config.toml
lr_router = 0.00132
head_dim = 32
qk_norm = true
lr_mult_down = 1.5
lr_head = 0.00999
decay_shape = "linear"
batch_tokens = [65536, 131072, 196608]
max_seq_len = 1024
Below are experts of layer 6 (counted from 0) of a mixture-of-experts language model. Rows are named router (the router's row for the expert), up (a neuron's input weights, with its number) and show model dimensions 256-383. Each number is 500 + 50 x the weight over its row's rms, rounded and kept within 0 to 999. Numbers have three digits each.
After each expert's rows: "mostly gets" lists some tokens that are sent to it at least half of the time. This comes from a sample of Wikipedia text that the model never trained on.

# expert 50
router:555487568519548530486560462428500489579464526598604451583471541483564537523521468468557499519574511391438517571518649479560512514496519459448578545475520511450504457507533503465461481435482458455433457486509533557425497447463522558338506573573536462519572473360420541524555490468451523580451552543491467392537450551454504517450487574536475517418533462533490465434513512456578566496521
up0:544447421458537532550488513460499465541570496588418456579585561607491452484479546492515569439554423461517410475519461517500466430528479591541457468517532545535598537570471487497529580631491510462491446537480503484508484477518532548462563532551528528539562505561448425544570507545379459527434498569510443394464435536484557512478497580589444552444464451560607482478434593503541497572387
up1:504535531523517486345567543497463459535527507484539581580530624515433442415512562513405540508526439495450454530532489562364495498475518483507511437569501423468497527446593483487551409496535497525504508517543485597513514549510469487443588491528541465540546510520535499470427468493441457431507489582476504475508653460503565562534506444466528444568461589561540503548456530544533496500520
up2:486430514496506472507557491492482517569526579594455503477517457502454576421499569564478452495548475522520530531518548453564519536520466512379569579458477537511417474530637449484511517500417468538491547512489560526489479537484541477444486414493466543487468533428562535600481473541475484540466457498427432491510533463519503530541439508385439450516488480557413517488545436508426593450556
up3:486479528552448494457574433492490488503553429463476479474568416459545463538427465448361570481487423467449429479514549520533505500459508444494478555519458595450615547502482549418513409532520467572552484516444510486503486459495496501342536469574505553493546426511565484504569469429523414560531521549549468463570554503446574447529544507530543570565609468443590461451575493526383505483523
mostly gets: "St", "st", "Ar", "Ad", "Dr", "qu"

# expert 0
router:581558534480520506471609512550419443481491507536509455468506607503500605534489447487519429432507556530533569520519503534558467450482462590517579536381471450491566446428466547441557551458469492463539525496521637534509543438567531485481495586500498573459515502516472471487522436526516468528402459515507555441511472565522562524567468491515504442549502458561507422524376408493560527480541
up0:547602563468502462628472585564469464442565467486482386443523540499540445436531422439561587530521460476512489507489491488427501442546512574581480479511461454505538401564469553436530478481505548464557402618561526403540590507554495487463448488489506496574435530507536606566543505537467528437529464523454511406624492487497483528507548508448505520461493540508508493531506471500526478499546
up1:397572499443478526499490507509448510465486458515476463477419492612639555453472414513525408484513540511483552482436495549447490559475527543412500660450557446583474540514617529538446538622505510575415554488549533495520515412588432477510502489517530493413544447476449434434441445486472513605507522443520440493534446495437366532541551430555556461538388511513485476410481580507460451504550
up2:376486530478464498514505506550463498497562467492518489494515514489512421450511453501541521554470577511452544543446415503555424517427499478482496495445460387501505539505472574505476497506535439504536519534506564498502472573476449507435477534484524461423545539522559568517559444474486425533497445525479483483464468489480506506519475531550467465532536428545488534509399480495475485534452
up3:453532502574434511541397506475487598429587550565479502553436521500465524473555496455464478462544576505520574456559539433566519544453507562484496488517507597454493522497510523495465458489439494498527502495484522527532533511477500371414560451514537528511454465402542387513490489615488550440491496606543554576513513557475559594576487419504396429566395543516470516469466398550604521497634
mostly gets: "ley ", "ov ", "ul ", "ir ", "ham ", "ai "

# expert 9
router:601568534523596534431521437481520487512501501551472485497531539497529507550493465474495504452511526508512501512551540443547474505465458571469588527426467482439546402448493539515516576433486495451463540526466641484464554383590517519493492535448472513473514515436492472465592442482494402540427495524496493494458541558479598485523489513464431455523492450572487500505337413445625516492510
up0:504531482409503449591520510471472490502574606421479506583521529460418396449528435468498480512516422455544492518508515485466493459497411416560480451500557507469438478426554427524388549584387410510565448488497505516523468495573488479434522551504524493446492468495519495475548593538488478535376493579460481487453614530529540504562449600595497485500490554469491523496467437479547556524568
up1:479459561386519535540485493449586561525474501494498573476424497531580518593450479437441482475430514554433521521440577482565546493442526521466496503467426524506467441513449505514525422394486475466502568517480550514422501473526459461498537532476560472606458467479422547520527472521574579448496407507575491461496600543463514467547524511506436528568580450491422547436537580422473564578508
up2:540421512610436458410548540431535496459544477568563514425438400524545454441468509507430561492575489597492534544552482507482553471541554512546460517382538421533532542486549540566480509423468485462492525462525516496457622496482447447467486498414491522465544514511553523462523523500512572513494517486522486510496529509493594507503522409387520509538600467472488499469516503471490509449460
up3:520507425475535472515527562525499614415419502548553480613470483553572522519513509540539484429462558534494526565585538476603495543477560518529556567503485453520477481489430434528488556594535501561481534520567506589542529477449580547401504582512486579507444468513497520522488537518479570402486473382564473438475437508480510450476468432516591461472483474495460471481440397572550501462427
mostly gets: "John ", "o ", "ley ", "u ", "Paul ", "George "

# expert 25
router:525574534520589535474587457531496529514471532436517441551509537467494498464637440507545552521461501488471493554487505575563563406470416588486512487399561535510488467466477504524449459510494544488459456542536624535571481521674471483372410587548519438449606466450460508473551487491461440540446526487435534447487464547518504501519533512451444528512511452532478473474449488459551496549473
up0:536577489505469543509580412452402383500469454534451530544480571559544584521524477542507555551541495541566502575455545498662500499472515475461399483485586483604511507596525521490538574508487556543536480435462498479505467391497530464490562385505481391488518489597494509539610431496479516539390512513482446488427477567536555520513411545469494478494521476475483513498480511549478557425524
up1:530504506545582424501532477538580550475507570428491518513544481439486479477497497501481547493595469495436493496497470578536436469413500566451423406507478451528525539537504465586420577405497509512515537457515561498453486515560508545477448529419355489515405518497485472521459439464570460519508542471525526475446583479440444493518459452568449520452567466473580487551508455506572530407513
up2:423550537469454541639548426522460500475501560508510478471487480492509494379542509571500554519534523516512473499498468472389507459499587397513502479439463585413585591549472502553558526479376462532499582464548486510479460467601518583480477454460500453560489554416459553476469512509544520527529450475493560472392473488466558402429500503513513395411547452395485435528514476502488519540451
up3:516440540413566544511419466481501549512539504450546542602486494487563524474484494513421510450472554581469527489487426516470473551460485491523465506539533432546439455508456585492459533495501519428505576479534557493471565504519426491512555518453465514537537463442544441459470438443510537456523521500425441577478418479466526540453536531472472409497492444555567517560512462507508485493494
mostly gets: "this ", "these ", "This ", "those ", "These ", "other "

# expert 16
router:550546595509507503470497455518478499570524535479631439542489486466529508542529461427496578506428530514513587518504549562512513468447474521449549480450476537512524481401527566474495568515471532517465516575570649510458579426582498563431482554513451507432556477502480537428580540480491460486448576484487445512452439530496468532493457517534499404494569446443423582528385532449438456547481
up0:463483577525477540505526508487556544460476430483587474506488407470521599375540511549517444494424445447512403523459490518507475447516463502503536490415544473437504523438438513504433469544530408524507500546629541574540510406479502518418500499541521496580590499550515489467520516506614479498423539468554475619450529518530574578401527457556481480528561507501465539475452485464423450448489
up1:555472463546492496435465510508497542460492560503530521536487552559417569579471531432563495487558510575527552503562505476509542557426476554508493556560600506484530468467409581498446535446483502483524510471526496532436474447553527548463459523469479598524556529535458602534464426459478497444501547542508363425458387536572468489507427444507475512473422512478491555489511534478489545516601
up2:506499464490575538499511484467515544564524450536434469573602478377491585523513547503527480486537525545492504394465521510429483511475526547454415526388415517554520513466504422389424516430404503482542505509602450526561479521479562561491626524563487519502465474477479528455489571478566476514582466476581522563437433510520518393462520415489515547520508555540481427518523550517540552507523
up3:555453500486501506525412521451551472507497472547602661586420444576547507535503442478412467468440588566491579545464458595510447579440457513464551606488587541558532436478523580621558520474583371520537598501522550480540483472491440422469484494510455483455493436440593540528494534640460584473528457450540389413576552430463509560525466473526472430534550410484561476510499429500536465437375
mostly gets: "After ", "became ", "being ", "under ", "While ", "received "

# expert 13
router:583454550474608593470581434438602543548472532521655460509510483458595557488540477449555516476470404482448562597550440516514440495477493543569584477446517426540504406438549525468500530558502512472527486466581652503519498390579545461446437488497436517529631434496491535518513521529545447572429512491480492461464439508443432483391435556534463467423486446532501428597456493526482546569484
up0:408573498456436424527545509565516537456516488466547429466425418531456512510566439493466530561549495538556534515491495491535468546557567476466485486493460471493484498509542489601532467477589558507500482527470513525483459480486448457403532573470542552473476370565539604520533570528520495527533540431464607515454453481536488554450425413504517607550556579550431539427370450542568510476504
up1:439526380528483526541504447522579558544485492564654443442438386625555444506485455452443493506541413507378486485547543501498477484505393503569548560486420553559516462505531506498476513553534488519463491410445582557469474486548445570507474483459575471491521487425547501522573503397483438498475550499569565493598584504527588542518511552534465479588506459514494561492558473469468580493503
up2:497544506558459468545459445409488541536542569483554474588532529535491564412428496553507484421588441517464535547480483537491444534468506523502456469521557490507409408505539531531510569516434535556451504623422431492601513464467568443433493440460547474515507548451520522490527500561471553572522568516576456467606506595490474467487458475611516414485528528508487551468464407557485548436459
up3:463517539539446444510531536548575523562466462514502492510381460480490483514549582552503511480498511589439523587523434524501501424524504471535506411501516549466568444449438520508458541526438455605443417473532491419386504499518515441494545511595485535550476492546458497504558486529487534478541501446405479513448475588450456469513530534535435518497522486531505505443523514414490558551464
mostly gets: "would ", "not ", "could ", "then ", "very ", "also "

# expert 67
router:578540525440594471468516407537479506586434604458520469502520451502496529557498376442585515497479464506438488529486513520548548474446534438485532567444476510541494523509500463407561532448542488471442433552529553516513515489656555574464449490540460553479496514478440527393509506440559495523463421510467458535493489570478544494460477451510471492397447553438465372517477411503437473495508
up0:469459419562542475475498486579531491545538511544539503492483467480379408446476513505553505483525539492516548439463507588484469462492557565525502540534544548473433646479503562493441463513622444542480512512478633571556493480572479439473438518440577477444499578430465516553491593517413460376440474481394423517529530493498509433491572480541494477583541490422492414578521474530468521483570
up1:493477481562497458468542452522472395542449421520549506480415461477582463610488586430482441414420547398536382497510558511559489409482540503447466466520566471529565494510533537486515471548533530499552501463482516502444511398506502494473500546544523484498439459440510545549555535576468543424645417472569521540504525453392535464459485428477548517397465431481398491480485515469526437519431
up2:484528546549571484419548447486428481477439557660545409432503514528464443531559476434548476452444465492479482584612552554552609537495536525466513499497479469479432442496565490545478440456525460454440528468512494550468397434517582511496565523482454389520451544398491658501448627503497510499571510532490583481517469535542494581462429567507504579461465421485451460485447492464456406503532
up3:498490511500528454448432498564576449595490521427449502509516484511393580538581496484555499493455476444500467550519517533535414486501551510483454559502527509332519433501544536455503490569554566451465565546471527489516522447567573466475439582457505505458567440503536434520591554497542467546484479456472455439474568544499509535531530428461564476574543543531491438540558514462435453543351
mostly gets: "votes ", "windows ", "issues ", "buildings ", "ships ", "none "

# expert 12
router:512451552501565517425587540557445560529432515529517562529542473408557518460508484498589493469490523459484512488569526513544468458515486592493546501508524455524487518470450518489438423510409535473429501615514540517484483513611507532433415551545447469477605551488450586438529586556588466614436585475508534493495474526431460449487441543518387487483470445506443411573473528430548519492473
up0:482519544532362464532455579513597512670499532536498548503501549440541506505489492593589557518638492425538498508425469442497544525472508402462454560500542619459481440465519485499487404520522483501422506446501470520485493594561364435490517452573378522563470507356431544436603534487478452548466485426618573473642448529436544485558514389504501498528491522490538462425542552494487473458532
up1:507435519523525541471509484515488446432443420593487563512491452494513496448508540501585511409515511548586533511569502534516503374530421567520596477560507466453516567541472495494495499464503511388513492528426518456471508464516529525516464578537457554534545391451600564506468574536500567519460521476448481433363502524462439463457535563510525549486411538498410456585474496552487429427475
up2:534458554516516431416533523456502478474450470486446462571411626524441511533511429485558566468436528479535406464464507475522474475438475529435561450439603535448525626484437534518418455497578437513473505547447500454550503487558503546458538476540491501464509560390508449504567488513537525514418429447427567506524563561510595492366529561598510531466515402456476546516455483558507582453513
up3:521514525472457489498491435516453495523504506547471561454577497526447485512520599478590579476453603533519518461499478536477488458510435468527481541477398550543558435550395570508616471446572520519584538467530485546515549518456496496453487492551471429481481408420494489586539417544523382502441533395530412610474504414477421514495455489585478478552472508400551482412456546526478418483381
mostly gets: "across ", "throughout ", "the ", "entire ", "every ", "this "

# expert 48
router:535503502498519519489491484569548571525367454567544468567425517410526590458501527474534525531451499391498466612481537473539474512464505461487568506470554525514538457499549508534419589542466498450489510555536540562600585406601526446485483506479528474456544498454510581534570489545477471545485577497516493409447439501444556533511433539520441457460478424498561459593434500526444485500502
up0:520453483439570539509475484542538437469529498472525505586447460513495505513451522549477582482485467461509505573570427483581449535547515547467520523544474488504469440449544540584432505508415523553475501568492542427570519502562554452488592523560578461438508524510482554541506492378565436548545467479477525538499480564466608507482472415487513486444466471474555453535437448510486502494447
up1:487560546445585481445544522454461559489540521541474484573520455529501501415489480435574495526506501427445509483447535459531427537503473373463461515483514503558538545533451605425478530560509545338532518495538488460488583499489538484514431608457598493509478571447561528555451514450424563465455494477548543561483460456501526557512524565541548461426449548514536482559495596490514452520447
up2:608408464433413508454462526537548579454524509504603454473585368427505503534527447563540539521532383423516534503460421428418513447494524534417445442590481507513582405491507459536522547523390562472469509511545505532548558452589544469552446465418552472518518460389521549477499545479456527419471529548508510527499452408391524589492580559545461458367525603559447539549416448457491523496521
up3:524483420525514471515530534497518561504467507499449521506530497413570451515440587528486499545527530469587439449523436541422538545519521530472546509496517436530494461426454475464407526382390452549540430587394566533511541437451554538461573408495549471461533539467447442465559509474483466446500543509435499419515537558571415451513484500407503489558435439420537477445536527477506474615584
mostly gets: "-", "og", "–", "and ", "or ", "Animalia"

# expert 125
router:556471539503607418476546509506483536600499460493603437512473486573524467447548444418590578496509551373438498567538460470539454451445511471469601473452541423528553428487583481440485525591532550493423479488486483535588500437536605485360435472470537432420542446466469560476505476524515472523458578515583590490385509543441544509487453527464465440466456480517507497565463553490451529562516
up0:521473427478611458577511503429570501565572444502465510586540539512466430520496501542511585514453445456512530558600490438512455531416479387541478541497533440431531460481484552472507475561398494525455474485528572513508555458450385429408341469477444519445457394478514484418425505574480511575419546541466550489469472548466546511457433434453452415484492516455579573546412598514483560505508
up1:470544512561532533499509469482542482544485453324474441542473485481532551525491446465439434538461546399500443481510495538509440524435515473401477442488535541504517435503497443458548485434551526495512659456484537450591490515504426553422490516453415506397510514484540565488523473451522479470415551487538527451446461576461411530470469492519515455514591474441462449458370502525516449542548
up2:437430491507525473513463495474487521510451525528486474631506495540493453560426520464508514512443483528493455582503521536497543467355547506565548468462502619490543393559542538485566436513558414504497576588501471498434518484536521537482469572514593470463504460574537379509515669522515443547421450555511532479500577557485532545490518513572524467566451518534563522510497517543547505432403
up3:539472543533530523496534518531420518516531418495573487547548430487536544447506534416498489512483573452556546481552527473596534458532462453505513537490519449587541399509448458521541471529514593466511576478532450513473586422502535466452589567549522484515439438514600543465495539551501492496414433545518440538400640486454532514588402549440445484472570505504544408560415418509520513422557
mostly gets: "en", "be", "ch", "dis", "Be", "play"

# expert 54
router:498523561519586523504504526541514622541418544516505448559470503493471509501494494419499535502443580451513564476541504585488422436479511572587535560516429477506480446466487544480478545469432509515427453558518587509536531402577478507432522537490494441457541526435553561469554457539463438556492559532468454502483482477517574484436332471484441470460473385483529467501519461536533489475466
up0:422487571574554482477400420493578523521500494501497522530523517540516581562507553499449472609455589471482504477569522477533431495576503551560507567519488546488516514484506574512406547476543470542479515431493619562506530398507544563476460515425476498504520503502503581453506640488400489480496448619511491469478477451536443421532502542552489432487561492517489486509501500413484380500527
up1:437529480465481622529480549465544490487513614448535479453483558522489560454385469475430571497453462485438462571479518532534448524428406515475557439478515614499485560523491561497475588535559478427482592639472528527518511503554514510512419486429490479559489599529504465494627509470440440577434534545497520431519507486557497515510508521464497415497523477455518532501447455518494525448401
up2:387489490464554492499443468392455536471497449549549438477512521513515465409491464488516523458494448522492474484576474510548542462528509514467492506482454466624465446580514507478551544614460442484507495550503470566451542549465467550477438581573495473487443527480598421413541453479417504506528444471471504563606492471571510520514510491541478477509509402555512478589567539463478473396546
up3:449543524479489588473539485546503598477545520495430524490512532446412436471485450492460459582518529483462519474578508533390534446527494461445573388482481563530479514472441591396504445499439580453528411433490458514494483450484503470493457561575541475445483477564513541418543568544607432641539563518419550502484453447452618525502534550591496459472564433520524485462484445490415540522442
mostly gets: "the ", "The ", "}", ",", ":", "× "

# expert 46
router:535564536457568532523594453551406509520495500601496463433520590496501508530447454485535454412515530515565551514534519535560512463440558628458559546397457535484504463472526548457528554423443494458505487547545623497477529393606528464457516559507524589500506488495474478455550507517483443505438446512508473478491467552546568438519468477418428442534483480556425510517395426446541500438556
up0:464512427576497514602392499499507502515424436393482448471438483467455556533406425476616441519434569449538508430427491650562565527535593490544486457464631511576526536521599508530504553567483449505525464517487498514590490542559435539449396384506543480472477489516447413486464519524562541523504546472533439570542474489496582563456531464426563418479480540504498408460525575506461423470424
up1:524505486507514505541567532473444577496456564560503451452420473488470452510536447530480414552524514443551527509514449477512449548513541476500468472406488540500544526473488493481508504490405488525504537411527463683646567531436526520499460533498579575453432400462499467488463473454522527537452461473534512550577478452579483516550597550484566529428503489504546513509439420449550470609515
up2:466509551571494537434451443507498418508483533471570544471493433560515500467526547400394446482603391595535519567480542417561465525594575574445464538489539400458545469547543455524511470497417377471500567507448592518500454480576467468478454550397502481480471466439511433592517562513528456473451454483501476575540502446452555464491508394556486434566491437511477512564441483396610514579448
up3:594575523500547544544471506467497546468482509457556505508495495534490533439442420447527496479445560412509527578498645467494561574419520467483517507448513461484459459547537463489462578593517583456443541519453555547597566461519583551436514432425487475411526467513548441494493574470466446466408580551494497451454505510508412548498503426540526454494469516531516504471535456458520423521513
mostly gets: "ah ", "ina ", "ir ", "i ", "ini ", "ley "

# expert 82
router:544499548504545505489585521509520474550412558552610510481499474485462543419556415409490473425482576469489561546649501521588438507467494571552641569438534523506495447465409528490454559497448488536486497538529499506596572401507569430359489550554497502419572490559515509485474517497559380547353469531513548451432515560501484466532459479502506459392471471550449464619453496453573469513537
up0:504436449477501513459481499423425461467474568549548470506565515508433653590470505441464445543500573465492478490589531524536560491490564597560450590483534468510521506430494473481496527538535516483439491473563407546449536441528551470521483576536475484534470501424543535519512504560550435507493456425598552505523516600454440534585369497457447471480456455522539449536436439479558533506407
up1:515479582538436565494492462486501496458398480503497483513500580527494523400678471558500527508460454440439506590427543504523447554432489502535508449518491489484431521513492539462521524467553494476537565540462518558501505526563530560501493448470408487476485599509570497521526510495529460583436586530477546530510532543550454472550624428510462462507548488468538514545547502446411544385502
up2:567457477519494505482542475491477443546477475526546417438548553519538518480556411399478533424465548455499545479457474474583449545452518516504516660507494457566559473484388537557501540393531591558496464564553500445443552501482560557544535492606468483453543455478548564390446418413503416478479595529604477457493479460498487491538518548520477476428588554532469450445490565492433469535506
up3:541470542531510476498596434473464530500481543508454473486514463501538559465517536544458506463575485562413465488509463461513503529518483479519532479424522493484539607390401514605570488514495471526494515473411493529502536463496485405487513534445474525541532476492491458541421546475511471527446565496426519514524481562491457523582473457533507534481506429502484495591472519404488576457549
mostly gets: "ik", "ek", "ley", "ak", "ay", "ó"

# expert 108
router:472494546473506557476580509573480560530480566543529451481469495514549477523484437538490458453528495424498516549545537568496496505544511613508549446460482508489485529496438539519464487488415531422420476560566638518486534436606447437468520488525559481500585487445461569459591495514567370551422458420575458482412466530499540528480503541553470517428543430480456542561415519478507523524406
up0:509500554478457561621570511475538477457546544553437611402472480511485499405543511448421496559506562543450511470473532518383514498390559503380551452454528584506539522410495540476476501576491514495426529491472403486450528504514505538479408528462538433416551548469481481435545544542482479494470591432519412463489434586457517514509464476517533531512512505430448441488523468588525506677508
up1:539410552515542525582494505483551439515498585419454475496516427495453452467472461508454582545457450513532506535458508563607556512474458558489552500511493570480537577542482565450467503506522531581447529498478508553579472465512520480501469506436574475517581500575531431489636544471465515525558501541578502493541531455505477418495533489429595455607519550520515499529494501547464514496416
up2:449498461450556522495501447522485562379419468403473483508427505410480515475443464515616514498556509443572529495522480488566463462501558587630495479494521477464490525555418550570434435495480498438488489464492464435549430577510520427396470444474526513521543457496485574520527536468561489561492479525486591535577635509534459542501462509506564451441447530540484559444524550423515495538452
up3:454559497439469499525495437467573481481529463566460572512560542496468417500502514520466599584511450535524557518447480567511621486478488430434531482535513486357517478476492457461592503470558561606464437453498440520446502462514464570433513477478599507503552540548470464525444520503504562476490503461490544549488458489544576552516462612435507549485497583482451434535518533513504543627509
mostly gets: "=", "was ", "is ", "are ", "been ", "footballer "

# expert 26
router:526466515456537513453485451520598499497519478509536541418448536429444482600446466470544555513523447407524515504525467511477473489475587485512488550404514516539496456462489613410491521535467522544450448476606561601577541419580498501422482490531571491475476453482520478527653497518525447566456532518477514480551514609550586508466538484435447517446535542409484513495559542502445464546423
up0:459429487582526568456479524511523563593578409549539489510508435575465538383539478511520483525476504536471578487459524565477401588364541517546525454536475412499444412459539433497574510519479552477461516603404528513481458532561472509461486529477473472475495495517523451488615614500510473463462495491498525471510537534463594506477443558421401576455519513511445491497490420552417539476543
up1:494473542450435536516478425632551460567471489401481559475489533474572405582452486525443556560423415488571473430514405448450499579568511398610538518546501529597475511590417535464498491484493453573545521575481507536571491442456502524463527485486496493531550642477476462440504530509444444519474507515587379482515502472573553520515532466391432490555496503470445594502480447547598527510518
up2:490514494454468492445372572492513593463541581538466554503507535566451505568406524512582532392524489481425514467504577467414530533462568517458453506511502426562467464374476490504467479544433533488596533505528569539569530493519439484510454495519436547417486545435517555496450465541549484443571532495523485404698510519506444539490550356519556440497470529504451502518514521493525519493531
up3:456436378511501399510583528453563423478572584562531476590490471505409512576454543468573577474540497497450533428466432559508453377472520556464424558498508483413492507552510461492492518506542500517412524551535612526551405514606478490464547533465541515446480452531574552522587524542482525490575550526517511493534481435447511526543579502532504574497570514462502467506532496515490407560480
mostly gets: "Votes ", "% ", "±% ", "yards ", "Swing ", "Candidate "

# expert 61
router:524646563578523505461557469452539499547485561518598459406552483516544475452569470502530536521487497446440532563546534559436538436391433482485436498472491460516461496461510468466506518569442515493411498570518615472479551418582569498491442520483454556427534547417521506422525527509493445531432527439565507492461547569513500507416433515535474492458505488530508514513428428565473465510489
up0:556467484535504585449565514374528500505465532479555483536514616497486547473510567527520419463500523546393491545459499556475525434448530552433509584581604446474521559468507501529526361481468439544467459521512505549460523469474593440483469496513482432462551562496539487414465535481442534533472477535553432526487484528497550546529471530581467592460487441560609511490536493446474515428468
up1:447552523380446498504521412558488455523459508578603511519502466462531533431512455541521539463516424455499530514515489501406572533485471418421577550456574557549626509551499413482565507480503560529580554534573533567501511564582562517461501499598514507472483506474484472534475464604480504421532466474523425479499401469490592634516547517493500478508448508489398508508459480495467537430499
up2:542483572451626416462428584463434575488561570429505395577468563571529477435455509489481553518548560479498484489552476504460479410507492546564467589534456459473532502556424517416405419434389531602440430589403449604463495560508623575505489593442494544498471498480433485509558495464526532538508473470487433568481547592448507513477486555535492492459418605531504460501511525474597499523451
up3:459403515477508542590517470445488474468513501550436500508550469517543580576534437471516494563518426403488453425566560456450517448439454467480512489565480576489470558567492493495633519549538442561450552411494560461557494401627518530477528442450506491455463526504529514622441494525437535480572484543525506516500458428425473431436498515443480492492447503554530505563549463504431537498532
mostly gets: "\", ", ", ", "when ", "while ", "by ", ",\" "

# expert 73
router:585516528494524556409556463528493477500437492555586449536504508501507513406585418365475487354508578498464559498535520541564456427562466544533535469451544458505617427452569553449559555519552527467448508604523608511588512517503514512470497487478508498380597446499400496421476480556448455548490438552518500513494461543409546538530441567494521455426527446489542474504425459500477501537519
up0:552402455499524414507544407492570437535491473569482478470545476466556479492499488474470518469548438507521482453576561544453518415482472526463513471558611446456459527476580455472462566546597560481565541464507559490511526520475585554508522483464424489441509502492459539447546494524476462512574529520462510532534333550485592553518404505522527547526592544490521491507481451593502431450411
up1:511498572464470469498435540486472469522589418460536479569541444532609483503455458453422420419493487571573477501542438484615563485480504444467553513504493532448466463563554482536597538592485576507481468564483573523493553497479461457454568559461548461506521428513541525552418526558569475398589388504537564473496480453566505452452385570441509506387511446629528450556460565618449529462417
up2:580526529546484466520497470498518459466497480530462526493440478506488494483542572539488514469516662553459484568433410423518495491510477517511521513481466527534563573508506479570429446482435479567642471463642499530492495469518486362507489551561488560493467557476496536528508453467551500571476491495518481508418469444487425506538514446504595608461459514593516520481407520570611568535365
up3:438551515510498503468482475480424445456464524461443425488518432567513512544522496531503634462525429520500526476530548556468474456373502474520452430503512491407540539551621584483443398384439485391416462512478530562536473491489422507478474554523692464553502426511515533406457561558516555459531522425500426560487459487472449550533426575497539444543511504486505447510451531460471511442451
mostly gets: "un", "Best ", "Award ", "Un", "Nominated ", "Award"

# expert 35
router:572536539573574503427540576449511443537478489524545499558447571513480519557527415431537542502474508397519476576560506493509489410513534513470558458478393420479501433502559620475505511466451519492462511522498486634562511462492529513336426552559545433472498439511491532556479519517470494537464543502542489509488476508493539455460391507457459462479501428502490419594430517465503551398530
up0:493386506536446563523536535493496534493444526499476537499470464532609554510538395467428530403501528486564492624561450596546531502548550525529438483409485457540442439441563509538454491528493533503492474448441478435565435509469527551437451454477538461524488473522451601558501469492505476542530508464498468548474522523498497461509395529555478573527643521484503510493395436529493431428526
up1:536478559435575535497577423506495485516498531475483488552546533471450577550430465522496449409517512452469491539512541446445421571566514499453554492426522431546664444506558461489451501515532512498511515451524474482483534526487516481444411474505412539429451627417510570464545459469525502495549533501461461598449483539530527447461529552529493541465593535401517500519476587432552488516479
up2:544514502632502585527467444481506453526423574393541424501449565506608530535538514503564531469589596394484557413482457488537479528490413564602540554497492515452549480495542437503514536486513613531473536542445485485529506467509506524440494543547517430473486514451538513548552482570503480503514527524497408599443521500459459458476440433426438506562455483533423502453387539512450473531475
up3:481510554490489458401564493406500455553532578407481519513570517600532477529568480482525467603518468488410481494506379518498395505476357523486612542487443428512480555478518548524573368517530557496437466524427486470568487450520498358500494571434547452496462448548564614525530576545537460442532518489501412492419508527552474515512566457537464413556449542429553515467550393440503511505412
mostly gets: "au", "bu", "politician", "Bre", "stri", "ain"

# expert 29
router:556473520490588543476554504443562437468482515536572527497521432464440533404527478528522489465432450468434518557552570440509554479521494573469615444477483580499508437477491577517458500544497456408499504509472487522440490499541484470420530615532435518453511536518457467540479541478539492507542565600435596524443503549457563441465474561500485486515554438585501479548420512522594547441440
up0:495403471478467594526543456418495464576596512592469497489517481484488599422498595524463510555482525446514593520432489461505549533459480493446513553484407399500513460422541533503481514567472552463569563467504498571532529554540477560430494495434477439505446499448480506437473472524544525436515595539494503516462502500538588483471591546565447503514479490517438656539434572571543494516469
up1:544458497478489489473394394480505456515495581483531440568479531435586438557633456564433402464522459465476451545446504612451458459518500515490551531552549465539542506512562481527467492510510582570484548465436452456573572487496559475450446533448509446574516461475520527411399534519481493451475507429476487534496442511473577498462577550508454510544476577451535439534493559446534468516530
up2:487472533487570512561493516553523591533515431497510442511496467558586566453483418460516499475508518457509472504497484558543514494447493296444531544541494550478502489482498460441430505507487537553487466501572558506541611475502465522448534442527514519466529486539583490513515544502486563521570552581460423507465452583440484490556499447453477428472483566534451517533542469509449474536482
up3:545573503578506422393465615462516528458486469531561517477517537552475493520478475579532491526536403497446494507434467533546477538458525501573494537502558481503499555458395519644516500532463427476467471446558446472458450550544513500477571555455517488528376414539534541515540569440491476506474541403564411463454527579516550450436552456498538363459454483541480557553464589420497492498465
mostly gets: "os", "However", "also", "es", "ous", "ies"

# expert 39
router:518563513572509529476594442511532556531413497511579469542475496467509490500542455477576515499500478339446556538563488495469538432477448555465488504424518484464548486445505529458479462499516527490501544527454673519506570440565525427488460510430559465483537490475417523422493489520500420554465514446588494448487538566530468532439390467516454522481515461547526544484427451549539471502412
up0:568495469550472523493523361521426564500534483411495505463517572544522619529499502504574535522450493535473502520539482469544548535502450421484485536516442525454540394537462437509431476575479489456525466470490502458511392493470493451435467545527455558540519453516570546573451518567515432507491517480479530473640464521358498468541515513499559569494482562521488485501541468551535552470552
up1:494616565523482589497441518453539463527534519453450476455380482499466512485466506496465521453611474536475602522586527428499481486481511496473478565536488491465495572489459549482563499423477534511498498548534477464422417515498557514457489479512480470503538445518507548509466418505519452475495398398568528461564590560465387406484591465487521452568538411492501566464529525608510512497525
up2:559429600539511547534451510571515484441445410425429536499532500423567520485459491436444515513515510475586544448443464516511503469484558587543480415459449497391530570377581507481400565462543557563411563618433518480564434546482541550461421443474544473506476572467420562553517448500566518469412520516481503580524498527480500515501480466510541621524539386499428485483456430517617489499506
up3:580422452519631498495490545563538520564503536365514432467589519505454477558528482495504455498498625579494546421477478523614474462478482486471557597570516558572427550507407439520600558592478504584535432397434469472465411607556481482511477464434531568575508490475525539439540516451550560541507527452498481495426526500516386525500534527511432487588510638473552510533485498545515545519422
mostly gets: "(", "\", ", "(\"", "\". ", ",\" ", ".\" "